Weights of a small mixture-of-experts language model, trained from scratch on English Wikipedia.
Size: 12 layers, width 448, vocabulary 31770.
Experts: 64 experts in each of 12 layers, 112 GeGLU neurons an expert, 4 picks a token, a sigmoid router.
Below are experts of layer 8 (counted from 0) of a mixture-of-experts language model. Rows are named router (the router's row for the expert), down (a neuron's output weights, with its number) and show model dimensions 416-447. Each number is 128 + 24 x the weight over its row's rms, rounded and kept within 0 to 255.
Before each expert's rows: a language model's description of what the expert responds to. This comes from a sample of Wikipedia text that the model never trained on.

# expert 2
It responds to: Abbreviations, symbols and number pieces in tables, coordinates and codes, such as USA, US, $, +, _{, FC, TV.
router [124  89 158 126 127 152 182 143 118 109 132 109 104 127 125 143  88 159 122 129 144 135 147 121 116 100 135 122 113 146 128 152]
down0 [113 139 141 140 137 130 134 129 107 163  68 147 134 151  87 107 110  76 144 118 103 136  96 139 106 133 140 121 136 154 128  88]
down1 [137 113 123  80  75 149 111 110 148 177 135 122 111 142  98 115 160 141 133 147 139 144 127 137 107 122 111 147 109 111 116 133]
down2 [135 122 142 134 132 181  87 137 125  94 187 125 120 170 102 143 105 119 124 111  80 179 140 135 119 163 104 118  97 139 148 153]
down3 [131 134 139 164 146  85 136  65 146 131  98 127 139 135 151 137 123 200 159 100 137 117 137 141 100 132 154 131 123 144 145 164]
down4 [152  87 129 139 143 136 116 148 114  76 161 138 194 157  88 130 159 127 145 143 118 118 155  90 138 104 129 144 123 148 154 167]
down5 [113 141  41 129 110 112 176 122  96 145 113 122  96 115 131  95 102  95 132 133 118 107 118 140 115 134 108 133 145 141 112 139]
down6 [161 125 101 125 135 101 143 102  82 142  97 145 134 128 142 154 144  95 139 138 123 104 145 136 139 143 113 103  78 126 108 135]
down7 [131  92 120 116 149 157  86  86 151 148 145 147 155 144  92 125 110 158 127 159 105 117 179 119 141 141 147 167  88 135 154 110]
down8 [132 140 149 127 119  96  86 108 141  89 167 120 117 103 151 149 159 102 126 157 146 182 112 141 143  89 116 121 150  77 140  87]
down9 [161 131 115 137 112 154  99 111 140 124 122 135 141 131 136 140 113 182 131 135 151 153 126 160 110 125 107  79 139 163  98 109]
down10 [105 111 128 140 141 137 137 132 130 165 113 132 110 164 104  95 101 157 135 145 165  81 160  98 154 110 105 107 123 103 162 128]
down11 [165  75 163 116 133 153 113 142 110 150  96 154 148 151  94 159 138 116 127 118 165 179 166 175 150 119 190 122 121 178 110  98]
down12 [ 88 134 129 148  94 120 148  72 103 148 123 135 122 124 132  85 110 146 156 117 120 130 176 161 118 157 117 157 102 115 158  84]
down13 [133 149  95 130  85 138 134 139 116 155 141 125 131 146 121 113 149 179 117 181 138 158 167 128 144 129 145 161 121 163 150 118]
down14 [123 109 129  84 140  97 105 114 160 126 137 123 167 143 119 159 145 139 150 126 141  72 135 126 103  67 129 134 139 124  62 149]
down15 [120 147  83 169 104 129 104 131 115 131 138 158 156 144 121 125 115 120 122 101 134 109 166 124 135 140 163 163 145 170 126 110]
down16 [136 155 173 131 135 138 123 185 160 135 137 127 138 151 128 118 109 118 118 117 178 152 135  82 129 130 113 125 124  79 158 160]
down17 [ 92 150 118 115 152 141  99 137 151 162 107  93 157 178 115 102 137 124  96 139 109 111 120 137 114 151 126 132 152 127 117 142]
down18 [133 139  79 110 119 160 129 139 140 110 131  81 147  92 116 101 119 134 159 155  85  62 111 143 128 165 130 113 141 168 153 164]
down19 [117 143 135 136 142 119 126 154 106 104 112 128 130 143 102 146  92 137 120  94 127 108 120 106 132 131 103  82 145 162 120  88]
down20 [105 102 135 164 110 145 130 109 124 105 160 163 133 122 110 107 126 152 114 103  91 163  99 127 123 167 126 120 128 163 143 149]
down21 [123 105  98 121 113 131  90 104 123  92 103 128 130  92  96 149  81 116 151 122  83 129 111  87 161 107 141 144 136 141 128 138]
down22 [158 119 126 136 146 148 172 157 160  84 133 139 113 107 136 132 121 133 134 117 140 103 144  91 153 106 136  81 128 119 140 127]
down23 [111 127 105 134  97 124 125 105 155 126 134 118 134 153 181 160 137 122 147 165 179 129 150 150 126 144  98 208 101 120 179  58]
down24 [104 159 118 106 124 136 101 148 150  94 167  61 160 165 161 132 164 135 118 151 117 116 140 127 124  83 128 152 157 121 129 139]
down25 [150  93  92 128 157 113 129 119 148 122 140 148 137 103 132 141 135 113 131 117 115 147  98 159 102 134 119 143  83  98 158 108]
down26 [130 165 120 127  93 143 126 104 130 152 129 166 150 160 155 130  94 148 130  95 109 138 137 163  92 105 168 124 139 133 117 105]
down27 [122 106 164 146 115 139 147 159 130 141 154 105 121  96  93 108 113 109 115 132 135 130  82 146 114 123  66 125 152 151 115 111]
down28 [103 153 140  75 145 113 146 115  88 140 145 112 157 133 126 145 154 119 163 141 170  85 142 200 157 166 113 121 105 157  98 134]
down29 [100  82 121 120 107 120  90 165 119  97 144 128 137 121 123 145 106 106 107 149 128 154 157 134 120  86 117 126  94 126 128 176]
down30 [ 73 123 145 144 121 106 127 129  97 191 109 124  85 101 125 179 138 120 102 116 110 119 110 109 131 116  90 106 135  87 115 184]
down31 [145 148 167 114 147 122 166 153 114  92 120 141 114 121 136 119 133 147 128 144 136 156 153 116 133 132 106 119 133 137  82 121]
down32 [179 113  94 114 111 101 150 127 104 128 121 161  99 107  94 100 136 121 140 140 115 119 160 106 126 148 143 168 126 144 139 163]
down33 [137 122 142 130 119 114 148 157  92 112 159 132 157 133 142 103 130 134  83 148 139 112 103 146 137 144 155 122 133 110 146 129]
down34 [ 79 135 119 155  85 134 167 153 124 113 129 138 111 146 125 120 116 107 141 139  92 118  82 121 161 129 146 173 105 157 111 158]
down35 [168 111 101 120 123 120 131 144 115  97 106 113 132 137 149 138 133 102 110 178 135  98 157  65 153 118 107 120 166 161 128 134]
down36 [141 131 157 157 113 102 142 128 123 105 147 166  83 122 137 114 149 116 111 152 121 126  84  69 120  83 150 106 130 131 132 138]
down37 [141 161 104 129 119 146 120 137 140 154 144 101 142 132 128 113  75 144  98 138 133 137 132 129 121 144 123 137 144 125 176 109]
down38 [115 130 160 146 144 101 135 119 102  96 138 137 125 148 165 129 126 138 119 135  99 145 101 142 123 135 137 121 133 144 155 165]
down39 [155 145 111  98 159 160 126 136 146 177 132 139 103  77 131 124 101 108 147  80 136 137 162 156 118 132 133 135  96 141 132 146]
down40 [147 103 165 121  94 117 136 108 135 121 118 135 110 151 163 123 124 144 106 120 138 119 104 148 136 162  90 129 102 125 151 150]
down41 [ 98 149 118 151 108 175 142 187 123 111 185 145 137 130 132 136 122 118 140 107 135 115 155 133 138 100 164 115 147  89 149 141]
down42 [ 71 143 133 123  98 147 125 171 120 123 137 122 110 115 146 168 122 128 128 115 105 148 148 113 110 112  96 120 128 139 110 149]
down43 [144 130  92 120 134 104  94 130 122 115 181 125 137 104 100  98 123 102 118 178 115  94 109 115 149  93 145 148 141 125 146 130]
down44 [130 136  90 102 169 102 146  97 136 134 112  96  91 116 117 185 106 114 146 148 108 173 162 108 165 114 152 130  99 140 113 126]
down45 [149 114 171 125 148 101  82 112 105 150  97 124 117 163 159 142 130 109 118 112 155 129 170 126 131 138 131 129 144 137 104 154]
down46 [127 112 164 153 125  87 120 176 120 119 126 110 122 144 163 110 123 178 151 117 120 114  89 173 130 123 124 126  81  63 115  86]
down47 [160 147 141 142 142 114 174 114  65 146  89 141 153  94 122 169 130 106 143 130 130 139 103 136 147 126 141 178 136 132 143 169]
down48 [167 158  81 116 127 105 103 139 160  88 156 145  96  97 109 129 143 136 165 128 101 156 108 138 121 146 122 100 129 126 113 126]
down49 [106 159  88 151 138 115 190 133 122 150 125 116 154 105 125 116 135  85 158 143 130 136 112 111 104 150 140 159 102 115 163  98]
down50 [102 179  97  98 121  84 109  85 172 172 134 158 144 132 155  97 119 112 137 183 133 210 148 102 190 104 122 149 131 149 161 150]
down51 [118 160 124 148 135  90 142 126 161 119 132 136 102  86 136 173 123 139 132 115 125 158 169  93 151 114 143 113 138 110 152 116]
down52 [155 130 136 135 141 148 134 114 118 107 146 122 125 141 146 131 145 112 108 129 147 139 105 133 121 162 132 135  96 146 101 153]
down53 [116 125 190 128 133 128 151 149 166 151  70 166 144 136 113 129 139 101  89 140 132 145 116 104 113 131 153 149 104 162 160 151]
down54 [140 109 152  75 166 142 153  98 148 119 146 125 108 124 138 141 137 133 106  72 126 112 108 126 147 144 125 122 154 114 141  90]
down55 [128 158 105  80 140 105 150 144  76 140 164 177 101 124 146 113 105 107 127 152 130 153 172 141 175 128 144 152  85 136 106 180]
down56 [ 80  84  86 130 149 127 109  79 151 155  96 145  74  81 113 131 145  82 113 161 147  99 155 113 151  94 150 111 122 136 100 164]
down57 [119 111 112 125 133 126 160 153 144 132 146 110 140 128 116 146  98 131 105 120 103 130  90 133 134  95 157 161 126 126 180 111]
down58 [108 104 126 132 125 139 111 116 134 124 141  73 120 144 142 139 145 129 133  91 168  98 108 143 132 119 116 121  79  99 117 142]
down59 [149 111 149  96 127 141  92 143  94 115 187  98 141 122 122 100 182 132 136 144 130 118 132  98 125 162 107 131 110 147  93 115]
down60 [128 153 167 122 119 115 150 174 100 100 134  94 153 114 103  74 177  98  83 131 117 135  99 135 146 139  94 140 112 158 119 137]
down61 [138 108 122 111  95 183 161 119  99 149 130  99 133 122 150 152 121 111 150 126 127 124 107  86 175 143 160 155 127 122 135  92]
down62 [172 138 160 140 102 119 136 120 104 164 113 101 115 132 186 163 128 168 155 103 132 126 101 147 139 123 155 130 150 138 134 137]
down63 [118 133  94 107 147  98 163 129 171 135 156 113 108  98 131 160 155 144 112 111 146 117 126 128 150 177 146 183 140 142  98 118]
down64 [104  82  87  88 153 115 121 161 106 151 119 111 129 127 151 110 121 125 113 145  81 157  83 172 108 143 148 139 135  65 164  86]
down65 [116 165  96 151 137 119 115 108 133 135 148 147 152 128 127 141 130 150 116 128  89 111 134 151  69 128 146 120 157 100 147 136]
down66 [125 124 175 144 164 168 115 171  62 103 149 139 102 121 119  84 135 129 140 117 113 137 123 104 120 140 106 147 129  98 110 168]
down67 [100 149 108 137 106 104  75  98 140 122 205 111 103 134 154 145 130 147 125 148 150 144 147 128 100 157 115 113 123  78 118 120]
down68 [127 154 106  62 156 121 124 179 151 176 133 159 140 137 103 159 103 115 160 156 154 126 127 126 165 113 133 140 112 106 157 108]
down69 [ 87  93 117 189 138 141 168 149 162 104 116  88 124 143 151 123 160 137 147 116 103 101 104 127 127 134 149 118 143 143 123 117]
down70 [103 105 145 105 177 121 147  85  94  94 105 153 143 117 138  95 124  77 136 148 129  78 134 138 166 107 130 108 121 143 100 113]
down71 [117 145 124 128 161 142 168 123  89  82 160 112 149  79 119 156 126 100 100 122 166 138 148 153 136 112 121 109 119 177 169 102]
down72 [149 132 120 120 163 105 123  99 104 142  84 187 121 152 182 123 120 153  90 136 165 111 134 113 102 134 101 153 119 129 164 139]
down73 [ 66 187 120 123 117 136  96  65 123 130 101 156 142 126 127 142 114 130 109 137 151 151 163 129 144 150 127 185 139 159  96 108]
down74 [120 149 141 148 121  97 172 132 115 125  75 148 157  99 148 131 154 108 130 132 153 142 148  81 144 150 111 134 124 150 122 133]
down75 [144 139  68  99 129 154 115 101 127 150 107 111 121 108 145 186 109 144  97 122 134 141 137  63 134 106 158 124 120 112 149 135]
down76 [125 109 124 122 121 163 135  92 157 148  86 142 195 105 102 111 122 109 128 134 132  39 104 120 141  88 133 110 106 159 129 122]
down77 [151 159 124 148  85 132 183 152 125  80  87  94 114 164 115 145 142 135 173 119  99 140 107 153 142 150 176 179 149 129 136 117]
down78 [140 102 143 105 137 148 123 125 159 145  87 135 129 152 115 131 148 135 119 135 150 154 120 140 133 131 141 159 112 160 138 164]
down79 [140 150 115 126 122 134 132 141 103 139 122  79 135 131 127 109 115 106 158 147 117  97 114 155 100 145 163 124 119 107 139  88]
down80 [198  98 145 100 150 126  97 129 136 128 136 123 141 133 161 184 125 123 130 152 176 145 144 132 143 121 119  94 147 102 228  93]
down81 [134 133 128 145 125 155 130  73 125 134 119 160 117 149  94 116 141 123 122 116  80 118 154 123  97 130 132 143 116 156 146 164]
down82 [108 108 140 129 179 170 156 118 147 124 118 152 132 119 155 157 131 135 137 138 169 117 144  89 135 107 118 136 152 111  92 125]
down83 [114 141 145 136 116 115 112 104 152 116 141 150 146 130 126 102 123 138 151 130 146  94 124 113 117  88 152 117 116 123 153  97]
down84 [115 106  91 147 158 112 125 118 129 124 133  92 155 133 133 139 147 140 127 132 116  90 136 101 144 126 137 152 125 155 116 124]
down85 [131 121 132 136 148 140  71 159 154  99 153 110 152 161 123 109 134 128 115 104 138  69 153 138  74 143 109  99 124 120 127 123]
down86 [131 131 120 110 158 115 108 118 113 115 156 130 164 153 115 154 116 139 137 100 132 153 121 108 163 115  92 141  94 139 164 156]
down87 [170 115  80 115  89 123 131 123 131  94 128 118 116 121 152 126 157 143 131 145 113 121 132 146 139 132 148  94 148 114 118 123]
down88 [114 126 170 148 135 161  86 103 139 149 165 102 126 105 135 110 179 145 145 109 131  65 144 134 109 155 110 108 132  84 119 104]
down89 [108  93 125 108 121 139  95  82 150  80 187  98 133 130 141 156 148 118 132 167 158 129 175 164 112 119  86 114 103 118 149  93]
down90 [119 111 135 132 155 156 145  97 168 114 124 155 155 133 127 145 162 189  92 119 138  68 136 110 106 144  91 182  81 109 128 116]
down91 [127  91 113 125 205  99 117  98 142 138 118 133 147 116 128 128 143 152  96 127 100 124 140 105 106  89  97 129 104 113 125 124]
down92 [152 119 119 119  97  82 164 114 153 165 171  94 142 132  98 173 151 106 110 120 122 164 159 142 156 130 119 150 142 120 140 155]
down93 [ 99 132 146 133 126 109 113 163 149 135 114  76 120 147 142 133 163 128 122 130 131  99 100 163 123  89 115 121  92 126 138 124]
down94 [132  99 130  95 127 101 153 107 137 119 100 129 133 113 123  83 129 124 123 100 149 142 156 189 158 119 101 120 141 123 134 126]
down95 [108 139 114 129 149 117 136 115 147 142 103 167 110  88 124 148  96 190 109 166 138 127 141 144 138 124 140 169 132 155 131 132]
down96 [113 139 121 115 149 110 119 109 126 136 114 125 123 142 144 133 117 115 130 125 124 132 114 161 170 113 123 143 108 144 137 137]
down97 [126  96 128 136 147 113 161 131 169 144  89 142 151 139 154 146 139 137 107  99 110 143 119 114 156 149 153 109 124 114  96 160]
down98 [103 116 111  95 130 116 104 133 175 114 118 103 159 124 106 127 111 105 158 127 126 113 135 147 178 169 148 147 105 133 144 113]
down99 [127 153 161 135 137 175 136 153 131 170 139 134 158 114 118 152 114  79 156 126 122 141  81 120 116 134 179 121 142  65 131 126]
down100 [170 127 141 125 136  93 143 115 109 133 126 128 172 118 126 111 145 159 129 121 140 145 137 110 130 116 145 132 114 103 174 119]
down101 [123 118  95 123 124 133 151 124 153 121 137 108 160 107 145 124 125 183 128  95  98  68 154 140  84 105 128 126 135 127 110  97]
down102 [155 110  83 141 160 125 115 148 120 130 130 126 133 108 118 144 156 125  91 157 103  99 143 162 138 139 153 137  95 127  72 137]
down103 [127 101 160 105 134 132 130 127 139 151 124 166 119 137 113 126 125 114  86 159 136  89 120 134 138 137 121 122  92 123 124  88]
down104 [180 105 114 135 122 145 111 129 130  78 106 151  86 171 149 127 122 143 136 153 113  96 100 119 126  88 112 136 106 131 106  96]
down105 [175 115 148 123 131 158 151 186  82 115 139 167 103 134  90 115 132 101 148 172  90 153 145 141 115 133 125  68  98 106 162  48]
down106 [111 146 174 150 146 177 123 105 105 126 148 105 118 142 135  92 153 111 130  97 104 137 116 127 111 203 166 132 148 103 140  99]
down107 [170 157  87 101 126 130 138 155  93 172  95 129  85 135 120 107 105 169 169 142 114 136  82 124 115 130 106 106 130 131 149 137]
down108 [152 123  85  90 147 119 104 105 181  98 130 116 143 142 107  91 115 176 101 115 118 171 172 106 110 139 137 112 127 115 124 124]
down109 [ 83 143  86 107 132 141 103 131 115 122 171 140 120  92 129 110  97  95 119 125 108 102 125 151 114 100  91 149 165 106  91 104]
down110 [153  62  86 111  99 137 104 126 152 103 134 118  92 124  84 108 166 151 144 148 125 128 113 153 135 125 153  90 156  89 151 116]
down111 [ 94 137 148 163 119 124 139 116 123 139 140  92  94 112 169 138 125 140 145 139 102  94 130 119 123  87  94 123  91 137 106 174]